{
  "num_hidden_layers": 14,
  "hidden_size": 192,
  "n_experts": 32,
  "experts_per_token": 2,
  "d_expert": 160,
  "d_shared_expert": 0,
  "hidden_act": "swiglu",
  "moe_layers": [0, 1, 2, 3, 4, 5, 6, 7, 8, 9, 10, 11, 12, 13],
  "router_score": "sigmoid",
  "normalize_top_k": true,
  "routed_scale": 1.41,
  "balance_loss": 0.00051,
  "balance_bias": true,
  "router_cosine_scale": 14.0,
  "init_std_router": 0.0329,
  "lr_router": 0.00113,
  "num_attention_heads": 3,
  "num_key_value_heads": 3,
  "head_dim": 64,
  "vocab_size": 20267,
  "norm": "rmsnorm",
  "norm_place": "pre",
  "norm_eps": 1e-06,
  "positions": "rope",
  "rope_theta": 10000.0,
  "rope_fraction": 1.0,
  "qk_norm": false,
  "attn_scale": 0.125,
  "tie_word_embeddings": false,
  "parallel_block": false,
  "init": "uniform",
  "init_std_qkv": 0.0165,
  "init_std_o": 0.0,
  "init_std_up": 0.0165,
  "init_std_down": 0.0,
  "optimizer": "muon",
  "learning_rate": 0.00828,
  "beta1": 0.95,
  "weight_decay": 0.016,
  "lr_head": 0.00774,
  "warmup_steps": 200,
  "schedule": "cos",
  "final_lr_fraction": 0.1,
  "batch_tokens": 32768,
  "max_seq_len": 1024,
  "doc_mask": true,
  "train_tokens": 311200000,
  "max_steps": 9498,
  "dataset": "wikipedia_en"
}
Below are experts of layer 2 (counted from 0) of a mixture-of-experts language model. Rows are named router (the router's row for the expert), gate (a neuron's input weights, with its number), up (a neuron's input weights, with its number) and show model dimensions 0-95. Each number is 128 + 24 x the weight over its row's rms, rounded and kept within 0 to 255. Numbers have three digits each.
After each expert's rows: a language model's description of what the expert responds to. This comes from a sample of Wikipedia text that the model never trained on.

# expert 3
router:156168154125131140156107135112119129146134154164138126111102134105125139170117087120168132169146166114115121144125112071133142125114136139131109161129115102113162128141126144133133117124127163149136123060127070114131120121183145126082140092110129105166143091118119122108135119147200154144
gate0:151157128154149109149128154134149118074118145137153162171114141137094141147174140091123201138192177119117142152118156158123129093149122156117115141137141128126163133169152138141132147074088130138091130096134113145111123093102135143152121147101142140105166132145169131093122141109128128162
up0:101139113122102126101103109120108107166169114100107086130126129119182103126157121160108090128100149166109122127147113103134108125148164088122091111111128120138134113122106126152110129146157118109134142126127098124155119130159110140137120126140154106157088159132095153191110147087165088147
gate1:107069141111122129121094129151138112145149105133157127123112128102155094138099132067147170141151129134129130188146115157127103150143143154122088150152116096143121102145142179127097143198097122127128130122167140122092174144091124110105085122163126136139122163161132171141120117127112134131
up1:135157089116128135136124157159121104150114088148105146145120104151074095095127124170147113164146149140127179143132135119114073099097110126115139106126125142132070103120123141113142117108141111101112135124170114183123126130118142154134126089113146109085121097136130118120158148117120133174
gate2:125126127114129173137144161121120151134119157142113107144136159089132145135170127097090140129150139107125146153169124145118101105132130162136153141100180136129147073126128150134152102103142166132124181117088149132098190124084145135116125118155128128133105088155134162126142101138111139152
up2:118162103152170156159103077123100121160118171110153127122101109181135142079109122126125156154140148103143109103127141075141131140156115088105130126129131137091103140116152113100103125138126141122159109132139112156127079136169101120115097142149125114139125114121086066113127080149130131156
What it handles: Numerals 3–12 and two-digit pieces in dates, years, times and table cells, such as 19'43', September 14, 03:40.

# expert 27
router:160116125126088169144122145139128128142120124134148131134133144142124160146102088180141103130176069162115150130112144056153125122106130173113150115116109109117123148143148120097173106119163140146134139148132136113129108155188096129127134199103134099126120085119132120127101120123146137121
gate0:120157144129144104122078148143097142113147150128084084128142116096148135127148149142108117129159191140112115155137178114119126153105150114118126133088130120127095103147156086137125161145117103093125131155129113186109128119159142136144090147118167114178120092141122124132119153155068101123
up0:106152117129113077123150100123152129131124139090148137138161127100153121154139143124116134093089107144139113132121119080131131131135117123117091140100128101132149097118094114127133157133098119150172146100099101119162120133134153135164193108123124117165120159137159129112147108106120101135
gate1:127123187114154137132166146150114126118122130161148135147138156100137150139151151165116121158146104150121143153145115122159148139116092120140166138100125081151110110091124189119158093106139141060087112124158148101119119145116139118169104107156156159108131120140131128109102125079147124161
up1:155158115141068132118120137090129142169128130147117123153132086110101155113140136093134131118107109122160146121134121105125120141127163132206099096131113133143142144157092085116132146116123132124097166090113113175164099143118096120113159121144123152105140164141130105130125140128144137110
gate2:179142110146100088086151139097119097120097102110118099102131137092155114137127125157111181112133106134141104137086138168122048117126104146148120151135135087107161117144164134171099146145158138100092142162143121128117127147102101147101112122142153130146113137100121119144133129121147118151
up2:151139153119160141086134106127128108215108130173164146136109146128127147149115115126124091165119102123157168158142144110145136139123131135107136100105066174133108180154141088120123132127093146125144113127136145194117117118155132060148108157123099118119158115147138144139124121135171150137
What it handles: Function words of, and, in, to, by, for, with, from, linking nouns in running prose, such as accused of, spring of 1866.

# expert 13
router:139175141118141148141107160138124102126163129141113095114108120105132190120127119135162101135154103156105169135125120120154113152088137115128089167081139137124095094156129120161160106131126149143125129095093124101089107137147130115132120140092120081114118077084132123121155124144137090174
gate0:122146140171149138119134116087126131144149106116081132112120108143126127123143140130128135144105131196107114136089156124120125089123104142121111131137129124138141151158117169123098149152120103138114148121091102153125166117104127142159128157140117135116140156192115149113153153102141099149
up0:114105109139153137137162157120210122146118094142110078104141096133126143179125124118160112125160099200118086118095116123149100106116081134131110118116104093143138099095124143118094135109148109135106113126091125181130168116123135088138113137143151119118103116103128135096124148090138128159
gate1:115167116105086107118124151135117143111128154105148156141120087109146143141117133107144165137126146087131124113099146115091114120086177142150151137101105121114110074160112156129161200105092127099159102139130114137112126116169148144098141095153126171106183138146111082106134122136153127138
up1:108109112104170143095122088141115166116137143130146116130118140139068125147129118093119135141106159083126104145130183152128129100120099100120161107144122146143169155140124109116170108124154122120117178115132130163126062126130120123155143125121111132090143136142141129138114125179115107147
gate2:147106105142109122110163077110143141127155143115093126156148156107118141067136121131105114141139139176113110112151138118136117149122141130148153139122114110140114123148135124117132125124146139141090119161136102097094123126138113174136140116054103105133173163155130119125089108114113096152
up2:100118156166146119172129148112196125123106158158125112072122123116093097097150142118145123121098107100107134156148125096103086089086155153122130137106142161110129137144126151107133116069138130134137121121124148121134076129076126110171082134140134132083113147132127089103120122102127136102
What it handles: Percent signs in election and statistics tables, plus inner word pieces like uk-ulele, a-unt, and person nouns like chairman, father, John.

# expert 22
router:169129118121094129138110162138138093130109141144166127087094116084120155173102133135122109161120089180027121167111151122139153170118110115125132145110101096122135100128135144130154132164158142123155163109117120095092156100135137153117161173094123126170128127103137144127105126158154110121
gate0:086123168096119104136152131119126089127159094140132122106186123147087120147092117142132133127128142113152117113121078090124125118099099138123164120103109165118146125174136156113140106090142183171091121093134082155126135068165134185100098122098137121104112114115126120107146080128170160075
up0:126138122093147085148152142090124124143143112118120139173146070114067082131121150097139150130077145131119142096154147088149160085116141119134136076138113159095127118163113131117144123093143172109127158134129101145151086101136122161119129116121122094139147098118135137106103089122170116086
gate1:165175158127122131096135129087141148111114203123134121087126100122109096123192109160135101092130147094136096136120152137118133132163110131110143128089112136133081186094127092125155153100115143097160121163121153139122135138132089132126140142109118156113119128156128139137124133130160159073
up1:142140145084153152117116114141146141156139174112129117137156127154149119139138102145145115138173139081114100143097154092130122096123129159166141126106118123117117146167107124165120139098128152090112162158106146132167136104125138109126120130105127144102117131104135129082118117099149143158
gate2:172178145107103112144123133119153095135121124087121147102115121162102176115131146093175138132126109141133152126081143107135146103112106162109079126148127110104132121123168137137134119131130132134129121114185134151141147115155151135120108124128145076138113110137137131108144144081144109109
up2:106106114136146149113145132155084104120117123154125114158107122084139088150113136163068091131135143126126134145165114147092097139137140088135174127131158106146143104148126138140113139160146112124129149162081115049130120134124087128128134146123082179136128115145111130157106125156130144151
What it handles: First names and nationality or country words in lists and tables, such as John, Charles, American, British, United States.

# expert 8
router:127106139069102167164143117172104136165156137124159076132146104105142128170127108137107118150129135124143113168137111103137127112127130108131122157094107103093140164168139176127141150107119136124137138132107115126112117098150092127138149147097130128163149118139143153089166134158146143139
gate0:121106130166077150173197146111140108123130147114107109105143103146167099095113148106098144094119131091130132136109157147120139132113122128135136145146116160114100129149154138124100120122119098107124108118153109139126093133110140078139160150134104121132147071128159106129112140119128142143
up0:147142121114154108143116081124113134124112106097101151119120123155130092126090154113102083138132121121085112101072155101117147135109116135113153139154105201094101128141112105110128135066143154135130126138107133159075132126125141089170138145103107127133158106129128111180146173084162135139
gate1:145138085163117134149135116148102115150129122114110114122125143121135117099151118126119135140129074113147115140151146131125121082105094139130160124130140147097127150152119119102117122116067155129166149093129084102111143099166116166098110140100118113117098129107114153104141130132120154108
up1:142110163156110094123108155121143103129137124115106104073095138127127105153139129155114111137115103112156115126151142135116189122138113123143157147119139157127112134191102121144116121123177155124131153113114134130082062166118113097140095097127132155132159137136160111118139079098088141108
gate2:124125120108113127190119106076100142151124139170143127130166139144097109171097138114102111122136147158119105106134139130134105110157123123103186171104165140134148125083124107141088093119140142150112106146124191122162130126139118111115074106099139133138116152116146153125117119106131104143
up2:125164141113125140172125116111095138141124127159103139126134144140109122152115109110119115098134132150145066131123143117093117150107131129124162154086146152104135136116133091139086102086132129120173120133132144115134137121095103102136116108159183119120104100110135120081109142162134138159
What it handles: Commas in running prose and lists, especially between city and state or after Meanwhile; also auxiliaries such as has, had, would, also.

# expert 18
router:138124113114152138150127133115160090141148120095186116106118118116120163152098147128206126144126112118113156146139138141173174119122102147109143152110122101122124113122135144118149179152138143151120107116085102097127111107149137137131093091099117109119174113089096095119096094100141124144
gate0:111115112121108136109105161137114125167131160158131113110099135109164115153160158112142145105150122173162180129104144161133120154117116125115137156122114142076154120125124147121150149126132167110106129175150104159106139096120121104121154121140158130159146162090122171175125110096117141081
up0:172168114133146121131116146117136152140101114087172116146125126160157097134127109136125136126078108096120094136131121118143121150107130174119146133123114164155102131150140129138112092121143127182158125097116171146148105132073107124153160136152110133167137137191119124172144146151124141150
gate1:101109181137140126161104131100128100127153124128127112134123148089130170142139104151145125119118164118128078132113159106127115091124130152149155069069111134128140152134109107145114136136109145149124135103138117086139109140152131146127146131127094123137133177122107110142185125120129073115
up1:132184151140118155119147130131138110157142106129136102102157076119156128144147103085111136162126098104123126132084140129097114113165121156187146104098131123154102173135116093137187125131129154122126133150153135150135117154111145131123132050152131120150120159123138128119109139127123123121
gate2:134102178170156137116119115128153135155118155118132153144122096131176139161134137117174142156169147136094102108132117085113129095103138134137131126128133085145144157146157145101171161082099117118141111113123090112122132121174109107148096112159148148110149120090138110095153085146124146142
up2:124126142128116162136151159114120069141118088118099103133149120139155137099131145140138110096194185125129123143113103122091144134151142102146185149130127096123121112178130155148139117105124140124119113165070133096146075090145149063131145100119154120117155117131119153123162117134114141158
What it handles: Adjectives, ordinals and possessives following the, a, or was, such as first, other, new, more, substantial, her.

# expert 26
router:158181130099139129114110132103135118135116120108175126110074131101150103132088105141156097096136082129144151139123141083173090113105129120157126105132120110130125096119137157117138130172153132128113159110097111131133090119132099122130144116082113129113132092102107126134109146136175175140
gate0:138098150092087124110108139113144110143141133091107091123133110135158145115164158164115109117151145129094112149126115116162085124158117123122109118136151153163138158133159097116134129121086183137118151137121117123151115100156166132111148146102115140091129092173104169183130112123126128110
up0:150150129130136138165121142109111198109156078073155139115099111125171168112102085099107139088103106142173133108104146164097088138175151102178138154131120116110117103148081098116106108135125099147131126105102086110085115164135115131133115110117105105154140080095104144112147138130148116150
gate1:150114108099094153126152134142112117134121157128137122123116159143105135087096111125099121115115111162164121106102165146141105130104113147151112130109140104142137116191100128106111097154155137156098133118163131080156166106114134096139107080135136152125145096159076159097131099152106112138
up1:100129073113110128126111144120138095081128145079141170134151133162169095111147111117114147140114126127150156140133134128115153126142090108129095114109134110120089116119120122100110124137122147122131125146109130130163129153144154088108113118152090133164074120133150096161098130127150149109
gate2:161125137146113094176151132133128125118133112093120090155108121127098150122101139099137143124127122095154151134120105089139133110104144135160119145113127059133142103078147152139147139151134152136089100111118165106164147194111136137156150110121142126138128142123148153116092164128151113082
up2:173127131122127107159175156138115118103134139133139120100105129154153103115141177114139122116111147147119111147125108123143144125123106168144150160173105094170142112107141163142133163148157118127134133122137161102098116165147116088108171185168130131118111127177123121152148122122135107082
What it handles: Semicolons separating items in lists and tables, such as names or release details; also dashes, equals signs and "ed" endings.

# expert 15
router:154169115079110118169109132123117122151111187126136102133103085099099141109137108128162123140146116101083150157112109132103102142126113140128112108132090105099098104159166170108125110133114132125120145145110103112123131135148109176101123163102125152114173102134098137093102115132141100149
gate1:168170147059126139116099127145082156152107159110155112149101134113122157132089146104148143128135161097141153135143116128116104115139134100105145122143110105116117103137142155161131115119162134114132148118133118161122119083102093145145107120124128109160164142138095108091127119153141112119
up1:147138117126085130094144090151145110107140093101126118147102141097131112169105154115137101127107162143096135067120148127134122129127154093109117091106156112144118161162152117131148131104106163092119119157115142152101112073117088157144098115080135136141142124162145136172103166110171154138
gate2:095116164122111141147148149134120169111126137109172193157132110115116110110163187168141154130127117141120087149161126128125140125109173167162135127122124098123139136142161174111133155085115118153129133125130160091184115118094139096152110103103118134168180083163146139151138099140127146142
up2:164155111139171150159152093096100142131130073134089112116143153134162149134134112100142125121094141075142103097140128168132157133120108119131105116143115158103101116115159092113120119154134094087158151115140116066159094103121109166145122140123121167169131154147136125147154117116165134120
gate3:130145152142142096148098133123140125136111136095107116125102096071142153109137110132118151126121104113152159114129105101141154123107142133089117106137154104130107111162108148136170105122168125131143089105116153128187114082107141100107145131162095122121147091168112110111119127154145150124
up3:167121122113159170104125103136140083120125131164089146143126117137128094127109149136101114167112163123095113157115116164115134175126096131136100105135130140124111133133136133125149112146122121115090183141163136150125126139129148140093127144116139139148114115112142093115145107176127116161
What it handles: Ending pieces of longer words, mainly plural and derivational suffixes such as -ers, -us, -ings, -ates, -ents, including taxon and place names.

# expert 20
router:145146129112123193130146118163094111141124129126098097099125086105092140154089074140170125116126121103116161152117129153159126136090123112135117134122102126118111101172119103148109114141134166147122140120115136123125134122137096148133127102118125092121129134123142103125107105132177096146
gate1:159067135102115092122139105170159154139120099094124120111132145148118171116088149117129097103113139133105119168150149085065130144146140138127110140106127130137136143130109129100164136147133084105124139105174109136136104145092113103124142101156118107130141147136132103131111139130093166150
up1:119145137160133117119129132111116166106144098128160137176124118132121139093124130121171117137137144159130155145164126082123149114155160124129131127115143091128155130115099147131096091103175140156125151104188122180122131136110088076120154110163171107135139125123149131142106118157099149141
gate2:163142120166104118140083102132117111169158113167113134132117148120130178140121133095148157135122110113109097182107133110091075135132121095084091113135119127136143124130113165155152130123141143139119111073124134143125112132125160163143116114166097121197131135099094139122119157138131103135
up2:110132138104096114144142123180099103169116164126114141164122148108146127134107154138144102103130103130158097097120116139108121147133106133148096174118155126120080116124099151115165146108114132107138096100137089093140129146131120118131169156154172146138144136157111124132094154170155142113
gate3:146123109155116154080122116097116126147187119073092167131132151130109097135114133109186168140124141108137109134072100145077123157134116115115116131116163102166107121110133138128170152141140200114065139133128107133107139110130095148125147097164080142146117190098125122134141131113135147127
up3:106132125141165159133154157118155125146155090075099103131146123106139127152124148127143093094130123116104120165133146146118111163130180107122138121121227112123142133124131115076128154129100141148094104133106129121154071113139118151134143100128127113087126130102146133123140108090096153096
What it handles: Common nouns after the, his or this, such as year, time, area, season, role, often followed by "of".

# expert 21
router:131162094098119115144116120171138122152127163144171116084128125093088165107068108168118103136123140115115161151111134079144091167146102127117149117090117102118094097147123130135132136126135136142087114106118110113108123142097119155141101115096108141119144081115167145120132136115137137143
gate0:105122114107084120122156102106113106118146176114128107163154090110142157132121189172146116134126076107109129148148122126132103112128104134123120103119113114149074102153157137106145148102163152118128141137134139095102113141103116122099143187155120142116088088114121103158135147138083117108
up0:100108107132064149108176126116139129090150171128154121184156115127161133148158134143123135123121107079168099130146099107132094102107109113128101092125126148170085119144137140082088133125157141139108148158135132112134129096118110114104104146149132148123097108137113123146143143140134142144
gate1:143108147120139141137088136145153160096158131089159182095110122161137147113108120128162119141096192152128148078079133114136120137098124134120154094148108159106161120106130153084081117113114168124112115113144138116082140146130120158108143121083092135132120102181145149129093145131135108141
up1:129146126118113125147149115096121136131129105160139132122131100141139127139119165118124124131111120074180141153178138096120120072114118130120163124112082146090087118132098093164124119129130090125132123127147139118170100144123164099177193142143141144149103156107126106105145068149143134123
gate2:134179140105097167137123157086116126126159145134147151158131095115125104133080161125150105140075148065109152126151126129139089127099112162097105119106063149126110154134131077149169131109126145123126120115123128095124140134098152084132091182140119107159117134127136148123126125128126095113
up2:105126139115143101169101133146112118142151120101101089157159129140128125099120155095096131164099162139094109167137109104152105107144145143167095105101113120125066144125111094159122148136132121116109152166098129122119086115105180120156139134118138108136103104119116090099083168146135132154
What it handles: Bare space tokens, mostly right after a pipe in wiki tables before numbers or blanks, also before dates and digits in prose.

# expert 28
router:157163104114108116170136143098142088136160150149156108111097130120143143096115133147151100159139121159146122144114109127107145128101137111163129149134120136103141104129151129125150127152120153122132096086099083125110153124130106120099140162101106113105119123128142145144141117143156143119
gate0:137165133117137108133107161108108120136150158099148092146135113145128082115120126179155122130115166121113122085154138097109136154142110132154125118101096120142159085157082124133093106121137119130147076105164080109098117122143135123129121148149096139112140140105137135138129161124124114154
up0:134098118151095101143139115126142109144171126115118186116142123095101148155176083126075132164145084116158119160128110098154112102126131092145144148124104166143140147116115108133139101128181147155154167126077100125126144102098103124127158141099169111114119109112103115079123126087139133141
gate1:152120155122102114109089157146138105108125112138087116128121105111113072204113097109143117106120100113118105098156109128107125135080146144108148159108084104137104116146120151159113104117149139148098149164144146154083117101095105130104078108137125130138153132136091132125084138109114162131
up1:162093151147103183086109113164102148143145157137109140132176117135105166165153102131113106134122155132118099072138127135162158090125146132098174133147140175138132117109140082134144083128147109110132130138070127139121110103132115136086120130134119124153145094159139101154068121145125116177
gate2:109137138099105120124119164135148115175099128162172147135123082118128157140123147132102078096116100139095122142080094112107128131136103109109139145145202137156152171143134146093099145107125137137052114132134129131144157106099105146131143148145134141154148116152162128106112149133103144151
up2:130202099108170131140165133140099102111124132116129095102112123152102136121098118088116129136101139156163103103165131133079133136171104148107148114113103168132140127124099085122154138126107073125154145109121131138137095165194087128134150100089098128153124137130141139164144096113124122121
What it handles: First two digits of years such as 20 in 2016 or 19 in 1965, plus day numbers and scores in tables.

# expert 11
router:140154111077112150155102129120126105117124136112166140109106088141077129139106103167152134119137120137120138158134132092159137151091084133109103154103103125087090111128119110127107131143183126163142118081132130107113115121135130106159088151098097093075099082097162132136098108155127158133
gate0:090115146142158161146096134167112126107146105104121117152108103113137156135157114117141120143097144119162128121118141098157100136140146107093172153082109148146107104111131157097123088087136149164134147092153143099103124142126116111128115120112132164154156112146132109092157109142088100135
up0:133143138123160103162089135113153094118124125085108149115121125135082128163133126113137159182132143167131122123120168099141079097089113088145140099159135155116110149162106129095095109112087119121106142117140153097120130142092124116190156112124156113153148134109128122126149105065139150155
gate1:180123098188155115114090119102141144125104132163120151137152132131117165138104140117169097092136139121099106121158141131105147158128128116127122126141188085138090089133119126111135120121121093110154134173144142098156125108110165127122128134121136113181152122124104097160111120083156103161
up1:138134128178148137100135155142079130111116116147125137139152113134150145110118105144151126122158120155130103101110085134140111130147133139146119106112151141097131105112134144117091151122121099084151145125111141092116159151116063069122125066162098102109110135120103139140096134144151117096
gate2:165131140136158152154139103134140101124107134116127104117097111111145116104131087153126103134175125130097128118089073128151139109167118076107172143155134125143097117112161132144096162097159092118126185124159097183108102094119150126117149124131095122117135143114143129098145132126168163142
up2:123156129100103100120138106127119116137118103151169140139119133109125099146124129107099130129172089096097144123169148102096085160168104106116121131109171178122186132158125123150108122129094164133104102089106167090143135115133113128153129136114093155117132127123139113109112118107116136136
What it handles: Capitalized modifiers in names and sports text, such as National, World, South, New, Cup, League; also winter and coastal.

# expert 23
router:135153073101122154142144125121139111129128200125115118136094118154158144122101096140108113109119139193116140139082098106148122144137049128136153145135115102134109119152146183086112145121141179124099105141115131117115110113154130153105101180106104106126121115118150173132131119164158143128
gate0:118141138102104147108124124114201137152129146100156162112109144126114082140133115103143133117130139126101139122135146105144082119152102150122117128123146149137168143138138141088133141133097147142103134125117119121142148090141114125097111162124174120059096117146132155097133143145130177157
up0:104130143146147116106125088112117159100152086146104146145121130110111157160118107151134147172134133125140185129134130159120136117097138150139114155154193123137139120109129123130126147138119118168144148130129113082111171113155176157152118119125091156163162087141123153124149131125121149121
gate1:137112128139150112111137140050125127108129194165113112140133136123193111115111153151148149145147151160089130153134110149140129131129146169080150162148151070139086161109150095117139110082158109128084099166136116090139150118122128095122117103113121135111126131111095147130179095140117154125
up1:128130131189117099113132144144114109139158126193136128147075118145177084199145119117140141104111141122148131118149150101102108123188147124157124177144132110127092117127168105104114149093120143147130118113144102093134122130142112100126133180146128126129159097138096137102136146099099166156
gate2:089101122179122135127155159119139078121095127122124161159131167139141132082128109125137102143135126101169102130127115123100158130134066162117163154085128164108111144146135143109148124152120167179176120102139137109085124113104110134120177123124122136129134158104144129165139123135104134118
up2:108097135132119145141153112107161109124108129139127186127101129160095128076170116124147134187139144119142110129094180128103158124154143129131120117133138149128124127134157162114117152167153174145142089091131080124138114143138127120144134153111163125110148130097141157155150142128094120115
What it handles: Digit pieces in coordinates, dates, ISBNs and ages, such as 94, 73, 48; also the preposition "in" before years.

# expert 10
router:148133121078122125131097174146134095139106200137144097112105084068109128138117122116153095140106078127074138121077147112138151171123094118142116145091083117087107140128117137138128096132185141103103131142105110116103144125097121150106125163095113138149121109122113113116110102129172098129
gate0:132096162091122142090104151141148136122110149155118090090117127129097138175095135095104113137092123160150120145131168136146085139132156122144152109099113125121171189132129103115075128062122128110114092132126156096123100121107136149093153102121076132129125143127135128076132105124135091116
up0:150161160170107137123114136121107107152125157137044112105103112166162119146139153108128160081140112108144146104115128156141106136126069134139105103118141157128148121153134146137111157123105142118083116134128090140079137081086105130151167165104146134124099130139161103126114127121083124089
gate1:147095146160118147128102136144129112124100135131134131153105173123106143138164165139092127164147075125078094125103145137103112167146105170147125129095074120118143125096100117133120109125150114112077154125106117111114129140112117135148126101135100140088146148075135132158107112088110129119
up1:130126110151152097124144122082101147134107073150168173116133158160112104079137067167118160124153131126161135146115127092145085101147130138104128139100158154145129086148109112128121118117095137150158145122165136134117115138175129091165139090140129083145134132119154107134137106159088129144
gate2:145159122120169119117109164092166150120134116145075098131109120103117111121123148199189096134124105115112118107118151144088145148074092145156132122093093160127125117131155147098072114131125105092123161174132143088112130168121144121124146158121142145095166119104173136136153157112111119123
up2:124134134102156112123179125106136151127159114128122109112108153097102124084152143167165125139168126134109168101096166119121172151122102121140122138163121107121124115154099151159124111088130103104102078125113102126128159122184116091126116164084144091072114138080130105114132141128116155142
What it handles: Final words or pieces of place and institution names, such as Street, City, York, Angeles, -ville, -wood, -ford, Park.

# expert 17
router:153134063094123127156107100132112111094131175112177119107101117137124152115098123128107118124114105209153162149089140124138156134118066126160104125131125089110090118173166150122105119133138127175118132069132141132122118109167148125126112136102128120113125131105151136139113121130147115158
gate0:165125175153109152140124125122139107130118119142122103116128132125113106130122124184159141168137132148161129097153099111142113145108154099107095108139110116127108111131128155148131162120069089104134109146136114108128143117104160135132159182130106132116156159145123144106068091132124163162
up0:167094135156116131095148128098084140122102159073148094133147118114123157129101125129115145126147124157178135132111189161157112139123085109141084128133111138122064133200136118130112124125103136144060112122106157166123143128150149148160107095118091107094137161131101136104138148124150104159
gate1:132177112119153142125157143125117134143125101135091114152137140114169113112128173147146129097084143151102129142121072115098179160164144108154121155111149122121073147085104118108106120120118158111138135145097076090104086126145116184168147169096120144162136132141147112136136175106114131093
up1:109117099102098142111109155112177120158148133122145124079125139142122157158119138096123139119135150103104147113141141140132150137136115097105105094119158095147142151149150134143129149140133063068152082120130116085134115126112135082117154148154129101114124139117111110141175091154104129135
gate2:136124149136148109102124143136106132138160146093100148105173096138164158175138110126149173136131138147107122138096148097144118157099124116128112158108104104116107171144092159145162136131136180147119134065133162165127141157183134121125111109081087158141116141089101123122139129140150124135
up2:103116179110129151114120119113154158114105120124141152138106127095110153098126136086130163126154138156107128114166111141139142145111085127109110141144152126125111158120138147138101149101108116120134121163110113115099129129123110140066154153154131120119135108161130103116116105174121107122
What it handles: Forms of "be" after a subject, especially "was" in biographies, plus became and as; also infobox field names like Length, Years active.

# expert 16
router:140136083109102131162124152135129094127163141111115117113113159079115152127111133103123124151117138138116122162102134138174136142127137169158139121116116140116121113124177157121151136161130116160117137143114120100090097109171130150120123145105114084115118070129135122105141097105169119142
gate0:097146154086094143136164098142126106148105147111156126118148134125116124169115113117152168118158122123157118074110141127139127149133098113150084148113128153109166136125193140105116083161121145117131094142121171117094114143091133117169132140168116106099115131117146106145109132108173146152
up0:137160110160138127115150151138100096111095118135121117114138156129107126126128101131155085087137107089112154123156149139122120116107131141130156130091093177124110136130151140177109107110110143119138141141123120130140110079120101161124140115079103118106107148127106139136118136131109127106
gate1:142104126125125111135094091156138100150123166097117108129134148137127117134120093123124105093156121111128132142132116110138113119122166145114149127146122092148133120163087157127101149096128099139084145132155161086135100089124096146130153124127092103098159140147127163109129173120118128145
up1:142143156185083140130149122127108156116156124129130147098141092164130101095128139169129126130128123134142117124123161150157134160185138084124104150139133134137057094177130089086145124137110134165151095118077140138122154125110116158119166161140155080130118116168171159114143139154125140133
gate2:135118160081118136141180110099130139137155130173093096132157100135109105150138153106120166123137141126122127138171134152110130120118122114152131098118094142118153145133158124120097098103116156147100147125144151162129119131134132129140131145130146150135132152077160118123126135137183174094
up2:139118096132102094080097178138111128091158094110126111131094145149141149110127155150141102143122166115125154119141124098147097149134127138140133145124148125155147136079131152142091138094107106150108126101137126154132164111119103112153142128144105130124111126128105122121147101138091149158
What it handles: Articles and determiners like the, a, The, its, their, and possessive 's, usually after prepositions such as of, in, to.